From a checkpoint of a small mixture-of-experts model trained on Wikipedia: 5890 steps.
Below are experts of layer 9 (counted from 0) of a mixture-of-experts language model. Rows are named router (the router's row for the expert), up (a neuron's input weights, with its number) and show model dimensions 0-255. Each number is 128 + 32 x the weight over its row's rms, rounded and kept within 0 to 255. Numbers have three digits each.
After each expert's rows: a language model's description of what the expert responds to. This comes from a sample of Wikipedia text that the model never trained on.

# expert 57
router:162098113111151094132171089155113088140138193086145103163152162129119138083204130066087156111093158140107169151092155137164168121144159117135110157114157181104111161125120154115104127150163155147197158110193200163128139113107124118146148113127106153189119067122195108148167094074150122179098111126148098180147157128099122147116117149117134152113145122097068160092091113166149068112119157178073136117141059137132186064166142142156092127104173102176143118185100098086098168168124154116153092158107149100065124082128086120165096150162199090139142176183094203153149099124109131119148099143105153125159147086184078122143135092147175124098122128151115066120150134089107076128133124124092170128129068152136139107134095083151101108123062088144197110135090126174125145103050114
up1:095101154098141136183112112107204093112126179125117103012132171159154052118075068116127115083082138167167125159102129124110155122105143161163129164140109130093102122129111123183102175133163186093055119129101115127108102138164156168143141076111106160117130088173141065102207120120103155095131130156083123129120130138134098140112142148125128069112129161154082134075115173103138138140115186159126118154075098115142117076140163110115086137079195169170145115141177127203165149187159131131137109133155150111114121158155099121156142150174103164087136218128096150084159067119101169106157092144089143105108142123149123168077127143129154056104130071116115142180093131111164072194130129105094117121117130062121153193159113150089124137145149120095206145132107154132100131162116090
It responds to: Mid-word noun endings. Suffixes and inner pieces after a consonant in longer words and names, such as ion, ions, ism, ics, as in Immersion, ceramics.

# expert 50
router:182090097112208087146107111133178062093125186113069075091138117083158136079199179146123136107165169128186151086107193135083137136123093081111139092115122157112134168177163117101087068141173144127153147095114160152114189199123133145124148157110163123141181108145174090073161125138171130157110108127096149180130135144115150148114185116107119155088148136050049170067124114117179023126137094131104141091189115109093103061111141148181092143144185137156104138131072133131129147129142178122157114149107158166122145149132113151173115103143129048204140139148127178091154114126114172085180110151143136137137132092152106136092123154101125168103109108147078135105149127083124115154123147128069187103122148126112155135109126099099137097093151114132165118099176187128115158130123124
up1:183119070104090108182053178128159121092083178101110138099174181169168074132144133140112097062104112129117126126108112080125123136139168135149190108225102153094076128163149173133165148155124136095134133100160108164036124135116171095078133114085124160160116098203117063157161100122184131154137110124128104126131106124082089135201122139165119124073147112104091166116165156077150148158102133146124165105139120147136116109087121160129079065103103136156134121128135119123130131097149218066091114135052147133106160111137095100141210146145136117181104159206123090108103165131117144107134161117097115152094092091191151106098120166109149169163108146177171132110157152110178161180105127125140091127169091141171149112136140115143151135172119113166118149141042156142146131157117093
It responds to: Article and paragraph starts. First tokens after paragraph breaks or titles, such as a name's first letter, "(born", the biography's opening parenthesis, and non-Latin bytes.

# expert 34
router:113088100107178058142178080205115080130142148075135110114156184153120123094164147129131111113094121150131159120064146129140163132184151132137153164136126150130083181136139122117084124176183173145144167104158172168104121113104190125152175137058101125160130144111155104116168149126140125132116125158170175154196103143113157131153105111130156135099105148090114131076090102168177074063096129178084100090177083144134175127126121149175093079143160074165147093173167129108122150190141156096162141155113138114094116102103082130167149134184187130146168176134119149133195124088146143070119090173096153067156105047168147145102109147116160090145126080145129091139107162082161153130172086124053145114118090122099163135150091048105101133125120087122187117157084138143101156161093152
up0:095061124152131121170145166159084133144148102083174142101099170129147087150102111156126127124121095125182150086121106092087121166133105145088142129182145102124128138163137103134100098130148078142208137111159102124154132091105149131126098131120158144217150094110169158112160111068161145109138094150094198061223116122145107119151116122112081090155126114060111129154158131155161093127191071175134126151128176138099113168051179130134136155175125153144133091125158127144138110123087098229131180113086118079112105216100101100126152152151125088127169082149165132149130087086130151127126111134147097115149117136100158171138133153111158127120064139153147139174141129142085151044075131174118153189160151152106106139093110139125123106091138104134105190192054123055182101115123099
It responds to: Noun-forming suffixes. Word-final suffix pieces like ary, ment, ation, ity, age, ance that complete a word, as in preliminary, Amendment, importance.

# expert 2
router:145118073103154118161136116139140119125110142124089086081194139097151066115145136149125121102124142147097157100066159142137115156140147086087176107126140162142102151141142137113075071154124145143191143115124167160084139156098173118108161145102127169178222136134201083101134152103169113162169095149141146166126105146081144129136131128103107209073124096096060180075154145095197069099157121117078107122130124170107134100109157192197095095144121091120126071159095123123092114111142140133119082160120161144138204168063117186215212113117157099151178139164151181100110084155102153091164117145135097120155133112130117138074167173117151113174088082161088133105102118081122111122140133149135146082128083160122160111082117064099101094078111129160172114108104128121137154155117129
up1:155164081145194146194096095156126062090057121108120123126121109122152092106114141075138108065134102148177146102138182141101145141168146153095129166126102170083047163151095109085164133088120169137178172178059118137161158138167129144102073183105162145134123116119123108121115113143114181126156178137148088189174146082139105137164126095148078178126139104105158147116130147112149106123162142166114173148196147101151099092105208129128110055158143052109157148114143054143130093126079136108150151130085153156084147162136117071146102119099104127136146124154189145075113107173128088077156089127135167163163139146126150097113086167150120163097131184140099109154142119101143043151139139125105164110102129098077092127126142166124091115121135095068141169098109223179142128139150114
It responds to: Names after commas or dashes. First names and the first piece of surnames at the start of a clause, after commas, dashes or "by", e.g. John, Robert, Mor(ioka).

# expert 44
router:150159067105152120191174084107136100107110163116090129118124166134153153102186144056077132098114171214142146131103136102177142153117137132151163175135156170123067114183156122131129096142183161138187112121167171199146095140173106164056156168123105174151135118100195139141184155099126095138108155176168096174147117175116150136118113121148130117089122114121115186094094113180158069059118179138087133121113132172140158124107119113207093099131142114100130109160145149091080116132163142076212100115132150103144106150128086130153158108174139161175147173133107146101147093130119131089131051135114128100122125100151128152113178075132147136114111103229109095097126151083112081098179093114129091114107082128113137093129155070132113118116124074152150066146157123174068147123111168
up4:155109134115155196090113174082107082161154146158199074115129121085090132089174110134168108109224068110149126132127127175130113064136079095109097217123145119095140112155143154151184144185144122125130182136128156104140133134097123137158146096111136106101102125104151132134104091097100115115108111207143102134118072102123179067165183105049123157108146231124114103147113143108142105124134122144144115149127154145113094138128078102121145186136081156150119088163097123096155125088136094105139061144124150114151168132130096146125115060128130147194094087071103185149083136176136109057102110075152071157150172111132186102108112129152111186149103133135130116182125109138148109099140107108094140154122156102182114104055093113107186116119121108142178085089108105073141158114139189
It responds to: Inner word pieces. Middle or final pieces of ordinary English words split by the tokenizer, e.g. expl-ore, con-ce-pts, work-sh-ops, serv-ant.

# expert 4
router:176121081122129157146182152136141114099079136124119079100123175110150068136099157124127154134127120114186130082085109124149130148118116124114124153101191160164120131120128162103104077135136172178208110084122105146125107196135105142081109140148119158173244113079232182086072158098174099173174130155144143131119102135106116165103144146089142166148165105097104161138175162135161039143176149120134117062121137128118153124105125149184092152133153129141096082142107135078085145114141129140141070166100130092119121200100138208196160160127133076152162124180103192071160049139115143101160089115080127110130068141124134142062176143062146117126099104143076118149118148066088139105151147128111138097127140122148095152145123103118084105143100145121120119097132156117098119128118134
up2:135183062141130114164138168128107121109154156132128084183114131128255160130164133137163104118157090083128155115110127170161174104096120130176119074202144138165162130109156174175110060186162101173167142143108127163094114073133103110108158134144136154199128108124142070118155091149118138123110098146142089100112118149168145111103098142133157067127106108120061093120138140161133164110182126168060094095100126131127046097112101176158095105111102121107105161149143150077090138132099125159140085110161110095152102141108158158177105066090119120211120147128183117060153158117134130128150153109065100138117093101173150103149150082107118106125168146126142129085128083120086176111090132151148162070155073125128159104120151079175041136109158138135132152134167129125140111215109136
It responds to: Word-initial lowercase fragments. First pieces of split words after and, of, to, such as scen in scenic, cl in clashes, tax in taxonomy.